From a checkpoint of a small mixture-of-experts model trained on Wikipedia.
Size: 10 layers, vocabulary 16384.
Experts: 128 experts in each of 9 layers, 64 squared ReLU neurons an expert, 8 picks a token, a softmax router.
Training: a variant of SOAP for the experts, 6926 steps.
Below are experts of layer 7 (counted from 0) of a mixture-of-experts language model. Rows are named router (the router's row for the expert), down (a neuron's output weights, with its number) and show model dimensions 0-255. Each number is 500 + 40 x the weight over its row's rms, rounded and kept within 0 to 999. Numbers have three digits each.
After each expert's rows: a language model's description of what the expert responds to. This comes from a sample of Wikipedia text that the model never trained on.

# expert 23
router:519451422481494515460486496441547500533443500529527524518498497461502396548511489436482520553442517510496436531512481548559515466473499587431505489499565490513537527457533456536497514467570529478426509468464497586473565503558533526551557511536583504558447545495494458472569562452482545431501484528512483545510524494511488531514569467453531463453505494542488554425513515444438451414557452493483475569559469487501481468513523466542445521494564482498522485523476490551436511485460503426521493475500451524489532469453554553457513457468480425577475541520489511526463462528496454544561478483532481482499453446429452470471506438476448450473456518552441566527545453437475563543524519572461555467491492456493508458476452465605492502540505413502512520461497471528519459467428524
down1:533503550432488490545496557497469527474460436545516445522532466544537526525493531505619618503490414509502480485519480459580438527529496439502449510419453541474443545565483431481492440464466529513487477544457475494479563491472586494499503480461549429489469372513435442502467467557505512549515563520517466460519529508585485516528498424504587556477476463474451491575497567505425478521475486450507546522533503512512539484534553548443578515439500566432512533540574580519537473469489515521519446438465465517527549443548531595459463495521494441497485449533510540517490438525556521483484465527465570487456452496452477493520481502541491510500470441453484524509469494455488490507515553507521556509482493465512570488496517519554513473467479483550459503494466534536497483556522481
What it handles: Pipes, dashes, semicolons and commas right after names, codes or short entries in tables and lists, such as team-code grids and cast tables.

# expert 33
router:453524523514521453462521515529478510485505564524433481499486488540509529460513515497464462519483515509545523413450534539458476516436534490477561491486532519489497482527438566512540525465514552501510491513457442495488502499455499543450517453534449428524476468524542516525551517472476457501485506452477499476443480490536478536572455483457537465421485430498525451550502429506505498532410539474538533534530420535534489433526497573417495517452544420554555531505453563469497560502530475464525524489468488557445584578484510536585503549554636508495443462500468490437544516431568523478411552448511526542550513451504494478515541441426499478580536501523514509424511482456484531452402494464515502517537509545421478430501452522486522577494455510504445489465482553492559512542532532
down0:555427474519472523402486463512564532496494448477457481492468491525568449499464505514553593485532457496442542460477489393423485518445500523527493494495460479532510410446535561533468515482512490418522517484468429566411480531421473463481505521559518530490543529460518494491528470500474419560500513418485519558555462462517466470465516413522441536502465473516534508485461623506512510545490541559543510455512481533475501499553478470466534449508437441467502574465452514480477463556527511393476471508475495451522533563538458486496545511534485531592458527558488518501512536494526519491466523506556482518438503462536413526491536467515478470490573471479485517503498446491601575571473476513552438502531501496470484471503483526432469508540448525477491459487430562475460502475521538
What it handles: First names and surname fragments of people, often after an initial or first name, such as John, Van, Wil-bur, R-uther-ford.

# expert 3
router:552534486421469504484480493438520539487512408559467527553524465474564516513470476595519465439532515430454499481473483482512472525512532421443484513425452508479524510548496448464466487542456510474541517469453519527471471588501474564459514473402475439519518452533538512562433520495565478507514547478464494471523554487490525450540494478505538490529525536436505439514501476460512525529570524458548476506483521455452443555584574485477505498541470476493432489525515451504567415522441498489566471579484537530547494463528511482548500498570447454443491513486463506559498496566497505481504437532496529485446551488483493599503457541515445550531523531524564537524537527526460428504538464517566404508507402444520508513538449456468493477564549525572509425470581484482481499506468536
down0:519506449499508492470466458515468461617444472455580478446560431532502518467502555447557505495540509503565481552519525547530465484584494504556562539519524472515491501517466463518499598473465506455520516412488451519499486531474506520546497504526521525568560439500410585589450476495526447537487423533547426465485507477500564621576457460459481463460500446582543521522549500517507516455501492521464539470432530436457499517492528512522506478446514494484459500462502529454528516510504412459557552478454490514525463531461564486461513519490525516580481499427540484579484495466492453488480502456471515532519479485538447543552542525437559556477504514499449577458509473522478483484495467559461497564522491392504500570526486513467501552504491434447441482487510516464494482540538458
What it handles: Ordinary nouns after the, a or his, often before of or in, such as home, line, station, work, record.

# expert 37
router:529498429483471431506560497447505463513494509507463549482565549563496429516480417458469533491486486506540441526528432457462506444507484540477475502505513425503440558556464565529495466477565523448451535492487555562463423520450499534588575480470456504528454557543518505537521506451539523497486464455478503499506506473575553463495453483434567521512487516561422568565545548540534492417550490443457460496528522470468513465576489476497457465465463477432492428509476508521487481426510462496593506482483517486464500476523502522437441487452535513542495525504492464509410448487462477498598510482514479484477489530450454427481430468501485423488446539492515543492548497439501506559503501466573586454522472528509443502518573489455495536453563466467554525494543482407490512542487489
down1:469446513514504508552504475501462475559464587449454526493518546479539605512478563446494535538510416521420515511491443466469522430467455531539483520494440509572545495475458498483540518466456517501519567501571495492468479512418456519542559471501484453477492389488592486531416563455517514474508465551464503561511488491433507542512480537484495490522498507489561497410529463451460519489510438514489482545459457500489506479562517474433482509477484461506438495506507459579481509473514474520418442502582447569420480550549469458502579445539442510454471495517493508535517483468468580534531502576516515468514476526548445585512485565540504478458499532518520493410507534508463525520563522512491557435455459553427467507513457434485451536520448448511499498508472505548450431457508499
What it handles: Pipes opening rows of track listings, match cards and rankings, placed before a row number, plus list dashes and Succeeded, Episode: labels.

# expert 10
router:525506416559491467474518474518527505461518558465559471519514531496544513471471512507479500513464521500518533468442501569479435545470422483497475450501481501509497543528505512447478468464460453552410462559539467533508576550440499523586451488541541511495594494576521579457481477541568435483507429512525459519497475457565490486527477494531496507468476438470438450509503478540580504529452499461554416516532514429509508545495539532485482488580506473491544462531544534494512442471515464508540546427479490490563501467497482446476473525498512514527570543578506494573544550518549527599474540492438504538445483490577532525512504464473376514524505492501554433465508462537560568455513448493531487496577479508426506440462438455434523516472483476522482511485540543466517566448576527
down0:464488457541517471532503486555486529486506474509461442498487445505508511606507570526434526436526508497471568416555501471465485462499469534479499468515497504596425483466417519472518494476490562481399489518485537570569531494473501508535526494504486467487464470479527569449475495500522533536466488475578493477499573490474484545457566524497490460494529442573461490520505478486544460524397536499579519416485471509575505503556534487510448479490477462438457505484448534509495520576468495571539458476491558593485495472434464426514573583508477500460563585504522485583505497504604557579467472465512466519496526504562491541539480476508498504559484431493480519468568514459505484510535558457513479429515551495492488506508537477484516495585555485574446528520525541499513582487538469
What it handles: Byte pieces of Chinese, Japanese, Thai, Korean, Cyrillic and Greek text, plus some place names like China, Phoenix, Missouri.

# expert 26
router:512533443546537478524448419500496531559591601521450600526502468472454422457591504448533534521523506492475454445531477483502483495497513541503519496508500452431495544491526432550585450413479503473524473460454512566503532519522559547536573515503533467577479518463516435468483496523577523477442493518515558498481524533521509534492507489459500484501472523544472528531524567571426511522544546487521514514474458483484507461505492491499449446447510531455602466512509494515479518497543517448520505457502456533483469504456571504458505496541412542485495491482431444417466494511526519540449479472596520467537485506540552471528425497518463448508466508528557530542533531454473537455535600432513539541517533538502524516480449561506499568574527497546513549519433502439419422522502496
down0:473459503488565430564487418512515439434494533518525515453541569390458568530497481472513496505463488541557572514454586535528502508459461517513464542487479505481457505484504520548532473540444421560415497468441550409444475497490506513494492519525448437499580482497548448539446497500489543493455526437542508508580582518428493511446486476512535436494474529446509490503450466510533500543485485525475482469460496548473521537482554520547535494476483527478399576503525462489505475540553478525424430587531502557479534504546532501465543522502491455539523535476513418461550431518508519465532477548482500523523544471536561536544498537499534414498485472493505496554521496463500520519465504567470506484491505514433530490589500466458405591474513474547429456516508426442543469493480479
What it handles: Pipes opening table rows such as Source or Chart, dashes in personnel credits like Don DeVito – production, and country codes such as USA, JPN.

# expert 53
router:530474505467430470603502477545530516477557494515469496471513511500505487521585462493505443541504490437474482464520451475500530464564511528496537575489475494558517545496480463503620548521578523466542477525484487474474528482534441508440527491493423468484472485454502492449501487478412508486528588508508501458540437409439545443460443549450466491537533546463524449463470521431557481464512488511463467540403572473455566560515519495482549544481477453506546501426463528511499499471500492490495500484496558503519525563450485456450591485451474520512470545545490433515495469479531453515516456538485499454535574537543473554476561539532493460478518448544543438546575489519515461552426429486472516482475540561506489442558523493522510485533519467515402431564489499532455586558508538
down0:421503448452484519463456513433481535467476448531529518479507521494461481466623611527554463465523524505440520558541581498457385514452503513530482533466508499522579517496489533511566524471556478492481484488478542473519497494543532453470530441425459559510512511499455458503613549442620481545426466453489504543448474464501473525460488564491476522547460414517485507472517608528503476564511494542489482549553507573510520435495446528492490443489512442490523512547554504497566505458435497512559471489492506499496431543507476452477518499445542493515488492489465551476437449446498469493515500565563489530474511456499483491512505535479530423455491520463431539485484530463503483455473475468548533408514485532471500514431513511587521507476497558547562448498450536453539530542514490
What it handles: Participles and adjectives after is, was or also, followed by by, as or to, such as known as, used, located, based on.

# expert 32
router:480469491479449441501484537493468401449518520527469543534544536477504464420513499468521498532424479531569507449470486556521534548494479544536576521519586562486496486488481455601491469452458494468439498506462455530498517602494469457499502491525560517451463484458425420515470470503498544423515489449522555470485508452502499508563547536476503448479544503553526462479502446483452463458569447575502567450547495531481546457442471440515544548477535551478452558538445567549459507464577497501483509449538472508475528484455520435534533477502614540471578518501544524471557505505467457488512530486539486504476485434530454515476452507540429542483536460519488479520475525410555531548517487513525535529517476491471496439485483542574517419561484525428499494510434487565478435467554526
down0:508558475524527532480454480514565520508497427611422491560472496489547508587489501392479462620514494524607523509500499470469487494515413476428518562470501457492433532482538493531510510476512480456522506516478426451463457474563392479523447443576587479467510501487490530464498426530495474477519428575578508459543464539520556551543483467541530488547543455474454515505517535505482546482528485479543500512450499485545463524434506513443471509547520492487546467550521490536543460460472511506515485491494523484449563519604572520531521553462466426487464463505458558508498514506438484428494498498438485547490535491530507500434496481433520469522514500470477491545479497463540503543570486488494520528527507403453506446565547521475512528472491481486532509420550595499484528492527537
What it handles: Line-initial hyphens starting infobox or list entries such as Released:, Genre:, Born:, plus section headers like ==See also==.

# expert 2
router:541467492526461536462500492529445513481491537548442460434460497569506572483442501514496521440473530513564575509466550522508463462468475469521485537509471460580495495554485436545419443545490555522430575485558440518488463476452511526489481536454538540483545527467509511542564516476477500495495499517460473507498440532516571553489499420483430439431517478527468506469429482526563515528507545491468467503527499548477387463492490538407508480515524566542546541469507539445511552588452445500538498442446515533504563487527429513490510485499524496516490518533520582487474538484486528509476574455438450508519470533514534458497468394530479500450526523468436457495544441581480542456450437496531468493559441540453585447554449487520538492425476546535496493462479521493444506562541475
down0:473529444470464570551474488497532486460504482479534481500535540557482513530523495437491504525420459502494448538503456516472437492467536510561527489485509497511470495543482476432468465479561522512476526479482465477487536503429559462524472472516547492502505554465506496444472511448492556543482560458534505542485576498497479524440508471520544537559483536422500497426495527555517557500472550535426539528453585422511473500467398514443484498561512536493516583409468419430470539418456471556491600499499530437508492474552426517479560470495487510479525459551553467475569452482543440482418491500491459582534451555492494439460554514489534459502519488469489499511527488420517485480533540530481473530522479551500419481472463547493494482535447576468551562469477536501570479467408581
What it handles: Word pieces inside non-English personal and place names, often accented letters, such as Vé-ronique, Pé-re-z, Gi-ac-omo, Jó-ze-f.

# expert 13
router:505505552436514521496518479489446534457540475521525494524452477542511468443515466563461492516412474495498507456515505389622508464552565514579490543472492477542545446456571513499547506530535520522568519483502496497519457480469470470438427542507435483494489548485518487489494547520541535501552593515442494532563541512564536500486496542476524491529460504494531529469496487421473509437541498467464527503512430501501459496498519437568529492473545465549493471512475513526469516517533557472488438531449550469436572440462443444488528449575499555529500594479468495522542483489459472501554577493510507489417478540503592528521464477472482515486577525491574493603538491560447455542541461510469468500456521421500511452539544461502549413478512514538448478482559413527511445535449495
down0:467526527472541459548606473535446483435554487519495472431497499489525541567482503560605493504511468521469491567564468502545467542569445451469487489506466536505461552530497496526446562408445480505527514517518537489452484573511502511512493501485546550511455494494536493485508488477516448473527433590496426538541430530460514547463536475560458500569498515531539523506575519458507514541480484427545476551537516536536483468497530527456507462546554540471420543475529511487517456467482438442473548556465516507484441522598624565556512530500534525496585481501462528481599499547459499504510443457453514425526525484440438540523427510513506470530493528521511516504494476501434536524472505527474481479551481468557504451413491486450468564459567484485538486483493576508501564523516458
What it handles: Auxiliary and copular verbs such as was, were, is, been and had, especially after subjects like "of the population" in census text.

# expert 60
router:430453560500443532429476533504402560443480509478481481490566529484466525536516478508478517492560447465455481524531408497522502523527436548438543537544465497551478460493477470484419540418467560503436517514485490470514468566568564541453468453467501522465487483516551512497507430497544542558543494564499492525499457590538494483498503498530480471533449513441515545509539518543433503482487448456459445463562534457517486499538485495477432538512491419572506528469425470485440517530513529536431512550428519441531463505530472476527533488426501482509432502495529506561542538447497519420533538491451530485528559511518440439521480498514508458518421503554473590477507498526490529474481492415463459474594530514580521567534490494521564435480441517501571504555524506525502526532435460
down0:481572460495554513487495586493508546494463473500441639509444491483517525497467514507498534511523473526556555547452499497517514522509454460472541499475587513525512498468445496464497514503468511524569497493555435520507494424423520494530480425483543475543424494470499566554470555463474572481523458521458455530466529515532537486484471513542546540502521475529543567495508461469619502427525487549533485499498568538517468531497474504455452473458482517569437435458515480535433462526474585522540515485558480554442458519524493553475406562494420439482456499523540486477519455499497470560503479496484506486527480556563464512484412510522469491459533480500459502521517498477480504510503583594551440632522612574546492491459485474506452496521461529496497531494497487526503463499471576
What it handles: Middle syllable pieces inside foreign or unusual names and terms, such as Muss(ol)ini, Galatas(ar)ay, Bism(ar)ck, poly(am)orous.

# expert 1
router:542465469528469512490513469484512436537455487447504515529533513492518434537522447455509554555499536507553494520536519528504503457473487595413496512514569455503471486417507490484463553506553497482524502511483504556499559431493513522490556462466525540518489550487481458439488533429551525431508432412545413457500458459509436527458472536465475496478479501533442591536472517453483532509493434469532547575517543449495457427426446485536444498478556527465459480523487451573457522549412425456543512500505482475487496453510461446449491432416547557593501500456518478533392501550513482541513510481462450520491457482516531427516553481471454462447428530522470521482472478462523541534480552529509584459566496497487467431447471515483488487508531522484510474519481464530468450415520561
down0:507534513539500523484488517562504502454509520517387485454436542506548535485523452494532381512545523528467480466467519530527427488489566470535498566508518501552577459476544476507484430544462494525508470533530474514463521475462516537546483455467473520510534360531510512485375476451565468531535501510415517471550456551520570462516520412464505441479544509505536487439484488558534528520473504478487450540527452486496495507490555473436484513537542482470514527433544442458480474459548451529512520504552478550509457474464476482478528499480531493443589508500454459429584618445489440412495502482505476489503516547524434442546499453507555503538502467533589518471504546444478511561552451508506467505544503514471520553560542518459498600466518437531532493503501526458517485495505505
What it handles: Row-opening pipes before years in medal or population tables, plus prepositions and labels such as in, (born, Released:, v. in case names.

# expert 38
router:531476478437554450469465529456530509468481449501446426503498415535535501432548458532508588480532536449516458538481513512571412566543502436569478489481487525439469473484481499453486486494507472512530509545489505469524491477456515553462485551493466543536551502495451543506487519502514548521440550521518558491497548533492497502486534563488565563556487547442512504452492481543539438566585530538510507500472538469481574485420491454540525453467464495535417519569540542584472500468480566510494485535592577529559452446536492507494477480478414452478457440447466541457433539528522559476499489430437514478581555563520507556555443457492440534532497547438525532483470459505443463514494436517539481483504426488554479569534505460453475501556480475459522441521465471473508535503486490
down0:475561426540421501562510450447481561526482442480536561525506495478473483530491534495524505498514451515564495528484485494402492490531498493497540527485512536529489532434473445517468522492501578527415500500536498525474590424506520515530497498545534435503570481450565424446523482504546542502497516494471464492472531504576528513523587443574486458504531483521497454518517455447428514511495540480491482442496444520543516483578517479434488339494490597546487464477505545501484501461548537438544498525544507492446449434511576504471508437485524464575553520507502465471535466433499505480597528506458514480479518521466499482459487508519507480508506491522489452549453469500507539547557575417491353542510488453476501540499478539513485472528515522449406481510443567484509489512502468
What it handles: Nouns of war, ships and armies such as war, ship, Army, Battle, bow torpedo, plus ″W coordinate marks.

# expert 48
router:468534579567504445486515509424547444443529546488460524470547483530479547506480547484498505473579518499557580510539534517511490499439441448474466453517457576503543545527452489472442539447517521512501517541556500528454548489462512478524513466437524543471496435501508488456502496557476532474582462468588545476482382538507454525534472496539535538462538449523455514525450483525477444487435488528555538527486561573559488435451508599474564527523556484564484480436452603473494479501470443513490499500496488478472476546564536493503505479493593546488459488458524529467515524438502589560430528500455419533525464522445477547522487481466456421526476503547566482494526482533555511452470509520485454558461486537483476506489494488469516505539446470568433525500558501433544471505528552
down0:455509555466428497500473439494533503519469491546505503453475551520500576522455448516523516458488548495452496490421472456472508503514517543555522565504491602483493545494490502503539509537394408504556518532412500358551462529540532531402442468516483500542510481490444527488489499414448478563498559452493405475501502496557538560498498494458509501486558506511498468544541505477488555486497568544468544510513506453475517485552451482447448540523489514564496514544542426500569528523528476472465481434506517503447532454495524552537542474504478512529554462532540499521531478526486426506517433524504531472549476448519501504431451549504443471581499451455448431449532462439422488480443418504494499499489512531474458463519458452476443516467570515519475451548542478458546459452530448
What it handles: First pieces of proper names and taxon names, especially in scientific classification boxes, such as Car(angiformes), Shen(zhen), San, Scientific.

# expert 56
router:532500510413501491524482459482471455485488485530532472534461468520502526492494460483518423522458418426477543510516498445540557513544585538496524560486504462557513462469505552476562509586547531499521527565491500510456521488555466571457459491520414478490453452500507495479440440511509476534503562529470529500535544380536492531499472456490409561548456502478500485445477511471551487497560588515490524527551470540514484564560484480554558539477519454562506456402457549479475503513460539513471466538444500542451580483485448470470487509586466517572466537564483494518513472491515482488519539498523467447511581547514513473494512483501532534429569433483512550566456473570430469505444496509495444535538552459479495467525541527493502518538504499480407439517587511554443488552574501
down0:460450488543496524500451494403516526491513487521459510477456439524498508457500460431546491468507506525512507531469505407463512523480496488421516478430572490446547521506494511552421480508487488530463499512566544513449455464560461432429469550490515559594548566428466536429487497474501523516485543473510437494561492495496513498506537446554484473540518533538447509557530483495472510515512577427477501491530520496542464589488456537512522431469486557467464459501523493477495557455484538545456504475473536468535447488500419523439459484528518428490461484543492496484432554515486532447471482503550551546492471468537519511526479521595500497433521527485448502499439440477431479420456489504433608559499418429522621447498509491500462532458511460555537486462452504446479557538548515
What it handles: Participles, adverbs and verbs after was or is, such as was spread out, was not, been, took, came.

# expert 51
router:482491519462498507444463472498474481511536508454476494451504545594555562478412434523497468545518466381445457513479494511468555520512540517444522484544546471563502418459452494480430475514548455555495468515514437436528478451465572524506571509518494519449536476524507596455508511500489539492460491550518529446559465553504494495514447464529527495454486420458522546551408502440500557518447549503503454479487549424488485534551474480436487506507547530559503507481516487486573513537503511489473553519501543469520529467495501431487498558497504512493534570553532544560463513479505494515510500475520494474560479457533498526457485511511558556452529514431424472457563485535458551571419511438534547466478482531477462608480453420490539494463479517541477491578496441519596481510466422
down0:502463524469480467548461508488524410509480487480446493469481576522455457481522493523502524436397509491463427504534512438472464476493493431468501481463479584535548475584448473483458475434554487579512538520518446506518530523547505438498501548514485495514434485493540493505438496499506480525436481571514533545469511485556542486564513460504512498492508572525446455498489496521475508490475529409507544431456445415496495542519474518579512480489584516531527493462458531484527598520491553467553501478459444539545465535549562578427511563526439515478522543504490533478529543499483515547454450475430522499514418469514529459436532493504488450486423493451483542525497453412516453444499545521484442524527508491510614505446456493466542506516432467458522427499494466525492511466575603
What it handles: Middle and end pieces of country, nationality and place names, especially Asian and African ones, such as Mad-ag-ascar, E-rit-rea, Pakistan, I-ran-ian.

# expert 50
router:538482433449442473509484515471467475432568551532445466450481439537492540478570536493537476557447536413552464549479489469500561530550491495430540481479487560465465521525524478485562511462525511447470516467422467522450554528548501469554482512492580533500518510537466448485492553513549509458491498565547550526507458543465474460480510446505483430490514454548459495500506501553483465433513447517453520579488502474468520524419447507544499581513502438484455462502500510554456456416489441521432536483549415502446439471549502532494504519460574463433475498501584496496494536536485548497417533513478548399481438433474457504488505424508456451543489496460462474479497533521527563526503481611587472513535486500490519491509473547590509535574479497480528546495517550491526544502480524
down0:491495576478474538523496545573473510572561510510498530566515465514478447486525490471501512524459536511446474441522475519471503532493447456370498528543527432571487505566506556493555501579539496499526546458478497515492517524491565535475563519461504484491404585586452509522509469501491463458507583506521389580511459450476502522509544539432501499441511495453540513487479611522503442491543548480569461522494490538500485500513409475501503485421498502559526504554447479525500483505503474481493459448529524432510412484511551467447499495511449488515533527508487552515471533427530464521541476540524524576512527542563530543415484491488555448513478417493536523470504460518444495543558483535485539523553535475515536503523487498493544476507379403478524581554496491521529474467476475
What it handles: Field labels after a bullet hyphen, such as Type:, Genre:, Order:, Label:, Website:, plus some pipes and word pieces like ind, ob.

# expert 19
router:483514454509565465443469479524504514474539484461528491497573483486498499490531564466471485484519530539548520484519499508482415553505502538459515561546447469512520492454453514489455472434519432454524514518506527514560555520405450445573468537467507587520529522455554510558402549566554571497489437546467534433454503492495601506483435471477491534460534483505453551477451525537502495566479484442573511526524586465467549468418429469439506510542452519522501540618536499502485555520463463471502502478561498466555503479431521490518510457433574488508470473469483456540453520512531503555497434489530503543494469500453439524562536483482496466520493497469502552439462584530504488445475514510524553474458485574535453467542527488506549511559462502475562516521566513529561559430446522
down0:587590514558575513500457489537455542471502521478452441539551525487556521502474548513544499423503486532504465443518482449534557593484478516498531464543546445458532495549524515518484510448468452440447507467501543545443561449529471481524458486465517540515485580517528528477533541489565508442484539466547512481457476556482413444538417508516508467483559571534520577597475476557506457493522464450406493529498482459520482465511509481596537405512539466505580551498527482441528568439557515456563542513497503518531513466529467546446535501474532515515548487502493506506465496545560447403483494507527506466553498443491496491520480548553487470552423478495496498494552464482491507462547442473488497564501476504540469485495524474487547512433522466463398534465559550507545547541453518
What it handles: Month names in dates, century digits like (19, and adjectives naming wars or countries, such as American Civil, Revolutionary, United States.

# expert 22
router:554582464474449508528478481468549495491472407465544537591489521567485566488505558490489557461497509538490409477432506504508515477537489497462489448462590411504454538496426433459513533514408471511561487450535563505556471466443469493533527503486548531501510518476554551499498530487482496471381496473499497506485513500494509487535480510487519542539499514435544475526446509548435430497565525517528478501470521443438516539561483483509513501569479539449559472470564465460552489451513505515513474497508498514589549457555541432499492473520494501536519488474448495519540496584577472471517434514490502503540507569566506558543466488522580598557518561497526520509560462508394433461526488526508493518517454451543513562510554431518448523544509530484533451507526550510429525509465457
down0:540493485417507477462623513518434460542541495458504482577515522522513463475456530456539493494481492531441514463482453561496516496442504437498502536530563505459469538538523450483475549529472551443545552503482502494543504448546540434562494522452548464579510506528461519437570466444463541459511486515455521505504596504465509469482511509501425450495495507486527613508580426461480490540528520567547494494436538582524562519511561554527520580458511480546514547512485443489522523412520532544528509508540525464523516443525546473417527511499455512494512457482439511527495499422499533473549507482575419546531503582508548563537510481524412539559487492547517491476492468474518515511548502523558491516463527453508498528540534554481503527462494560461583502598442500524559471528472476
What it handles: Everyday subject nouns and their word pieces naming a field or object, such as water, ice, television, game, power, road, military.

# expert 43
router:523541553475448466574436499511482458375535498581519546497459506473517522449506460558516471429501509484503527525548442555422538480452461430513520501492486448444441454543519480524493491524504468456457486530528513551524463603510546446506517534489525520506552472456510508534503547503449501472596554486470486547440438425452506548452548487547517481417534455537498444542554428559479591533482500490518471570499494566558535528453510477421525470499433481490513544518560549558471504557532461426522475536454518464476525534538518533493532502490559494440539524514502496479537523478470537463476511496471528508562465410492517533503462494444559500516439505581580433534479497483492563536478467573496432515463451513439518488529433539510498461451498516516467503554512556453510515460512523
down0:462586482471527475424579575461544474512471448481424477502540428538564502494514515562521459503494488612469485511572503485422529529547550511495532512503532475474500475449494592514429587537508472542453480561478465461488467499443455514497421604530476542588459617489521479543475468480575436517498466469424542547486508574472493514553466547462476462479449557539541521523493519508465489525511483516516471475491494510540481504514521467463472515541500460491506509504501429458582537524381485441448519512471466519526471549526443462455533446521500455519531538536490449473504445437544480506489463412554486455469506498470469464499451528496558504507476445452450541466504499485462485462544520491504517522439543488568515531479516470532463485460468499489574558481482541457474489561554509
What it handles: Opening word pieces of longer words, often capital letters after headings or lowercase stems, such as C(asualties), conqu(est), rem(otes), affili(ation).

# expert 54
router:522521537535444492522447553497538543440541523441513530471584471471500492546488484580559449449527536486480517501516483489456499526502406556486455523538435499505438514573559420494528571478461544490433511449525433482483499580527525513540455522471545490453476439577513460448572430534516541422547457469526500457474472492532473566472500491518519528518577531489442518509511516452434522512473483477582436534548528468515559492522554590518542544564463485470566538465450507482495532483485509575455463487518559443511466552492514541555538516516554556449542467478525533475482558448459561479443476467506561537499448473448456477516529501555485488529473488537548471530524534562524540481513455553493504509514482573527474499563464565448515490506599488499486491503531497486595537423504511
down1:470441504497491547523549517472468584536563513472534461543508502487512555482477523403426489437502427507484449521538428544442475494483477541551469496536458469517570544470481488417491544492521510475499533517490464491538504419505550562450473507434494480490519585522411475460488549562498453459534562577468561561504459462505546500476501467533493470498554515530522536500537619477421510418478512444515505504467452520477476501496556485535481547430474488496449570519567522489450478510496442511420547562478470495588491484509482542483478509497493486511533485542537510490456436536551490449490460542559619574503502522452545594548525481519505472495525452505489540505494412495510485485508555507486604465530484464513498491431541501453490525487528508510491474411470468524438444522525502
What it handles: Single-letter or short first pieces of ordinary words, often lowercase p, v, n, l, such as v(ain), v(ivid), brig(ade).

# expert 42
router:501520567601553446565516498561495483475479503481466564458552541535554534514476568455478577465525529543537494408513498527477467494438416481496528487470570524505452534531528484461483478500476563599519544466459451474498484524464444471572458539405555527386458502484492498419459474513480507472501438525598545506472460541473470524516499560508572438481491430543470459470447450545513539485473527510554501471486483590541532475424490508514472501547482494511512513495449515508499530570515513550526521468465390520475466538443548486542490474573548575534534458479532497498518530453542544504448539508470496533530471490484513484468513449588512481494478495506552492479442470398467529458491538500437437516531513463442457518501469505460502547496538451523556538523493543494540523524543524
down0:589418513450484556502478467455570518512560497614437465525440506526497483573525490413493489491470427499458501470535457548511467475485466461494453488480515557524471536538547513493522515493450489534518524512445487556492540489501531542529459497538455428454470439532521519444509486458421489449482502489492524442552446527460455484494508516493505564480469515529499580506454463461531564531521520517513463524492458484485442415474481451510535499536450587495467513519442431514539499533498502497473516566511543441485549433511411482464497503450465506524532533499541408471432496513554473485484504482505432588555501531615546553470451479498516495529499479485457445497428534532526577484458520542464438597430556495566527456492473523509506493482478524472540516403527557449547544510510474
What it handles: Capital-letter first pieces of personal surnames or names, often in sports tables and lists, such as Diego H(idalgo), Woody S(auldsberry).

# expert 11
router:538512518536527570518467420551526524519532475470572506475592467487499492425470577473549494483490490526557462486583522504469425556533492525536478578502457478512482526514493552512453590546571463508545534530589539543479465506483560464604451486555524549487534524489535497496377548514496469499482450491536513525477488487452527513503504464464486508426468541528517511465492508528504529559541454585497550461545509535482577526497494523445464549466422559468471538557535540498415548575554547496461449497462426534521517463415547555535480444459473526521520448508453502487442468476510518547471474480521519509427466505550499458543527502503497468472478483445509576477441536440461512467463546474452550533526462549472477457497542536457442478468482472437510521565493516525545520450492534
down1:468533424521496539422522511493501482515423513477480539520540437577479486454534520506469522504522528444446509539541480468455543452438408452443467535507524524535474482625511536500453531490439524479504470481529576495534540530621550499543423523443528543488449480497476498515464451435474458456577469521539483466587525518518534546486520468554460476524472448456508489487531490546419465479487525497504560531483507479470547522484452522497519507500456529557459560435529413525500500522551436551484543508517507446529490509501513499454539495521554408506495469369499548474542503478476456472546517389516561520596509498471493507491502509538518458482527538543496499489504470456489532519485531534511511532538476520526466442486480442436568415526442529469458469500542559532458486537572475
What it handles: Numbers starting a token, mostly day numbers before month names after on or from, plus counts and table figures, such as 17 June, 2 episodes.

# expert 7
router:491495508537463515508463501494488540519485436441509564507508501427514473481564465439463521539487522520493540499419493511570477509503481567514517494525549546477539500480514464484551441469554491548488515448482560513491529550612462422468537503500548472559466556445502501462526546562405531459545536443475568584512489478434478446472508447466463494526500501523573471427520504429446448426510517495482505464496489476548468443448465530513451502499531524505444438483424466487457523490495519493501472523496508470437520474393536446449587450513559523461499469467591477536473486534463551468443534530562427426510466455488443544476506488495449550567568528510507507490509453431536461522449502513442593500534514473540517529498455466550494462466529494440442536553471480505493507463421528
down16:462548484492501612586509489591462512584472472445480614545521563468470476503549493459565519500522558494532442511506486507508484481494470488413476583493483503527479486494523488559503442540494457551522456559478456545568492533422449503545554464478519493439472543462545488473492482479529447479484503514466499491535447446521519539516535449495560573531572453535523502455522486499429530492583524433459453461445449427525473484465517525474443528500511490504533523499571457451516492455589509439503574574450514458522495536560530479459487502489455537494539461545559515439489474490489466489522531525466510500487609462487452540567481525543476563493483491520485486531471497476516485523462464524420484494584417528488501464500487475506500380532538544435518516555462473487514517507463537
What it handles: Function words (the, of, by, and, at) in biographies of education and careers, plus verbs such as attended, graduated, appointed, studied.

# expert 31
router:541560504526515424462464463493553439566502535489481452522522515596494476531533461470514577440471543485480489481520448528458468527545500517513471473499491428496463565496555525520522526553502555452518560497453551446449466431433460549598573507518535516552451523467478484545508510504573496500510503550420519556489415461542483516524498472400490496414568517493460547489482600537473525439563461445460503481535477450451530513513481490471479494488518485468541464543545489535490479439488595495560517460451423518510498525592497531477450463434439572515482530486449512513490458496487409512563537519450483422419525548495514462486496517512492438519447521564475536489473513441485550465506528563486586491477532532529484523516498525522452532482503491523544472503477443522483483497420492
down0:542515550519491528576498511515468506494531473507525426441505482537455556482457482456526442537448500487552579428486406501496514522545509535468542519492586487465450530469523493515495472490487448545480472468543470569520491517520509531471499497459468406508455461510551517525480572457509566484522479502566482476512572526524525492478521477479580509508519442537488532490415504557442524541498531498470512533505508484513506454488527574488527567574523454454426485443412448535632488445512453515477423448437480560469517524482478492517480478599605556500386523498475525550496507513466482505391511492562454521497564446510580508496555470478517479476509509525525532503490498461568493492545538495425547454501442513483528494515559455532505450493558525430505537482515497502431489493536470
What it handles: Pipes and semicolons in numeric tables of climate data, sports records and election results, plus °N, W;, L;, Elevation:.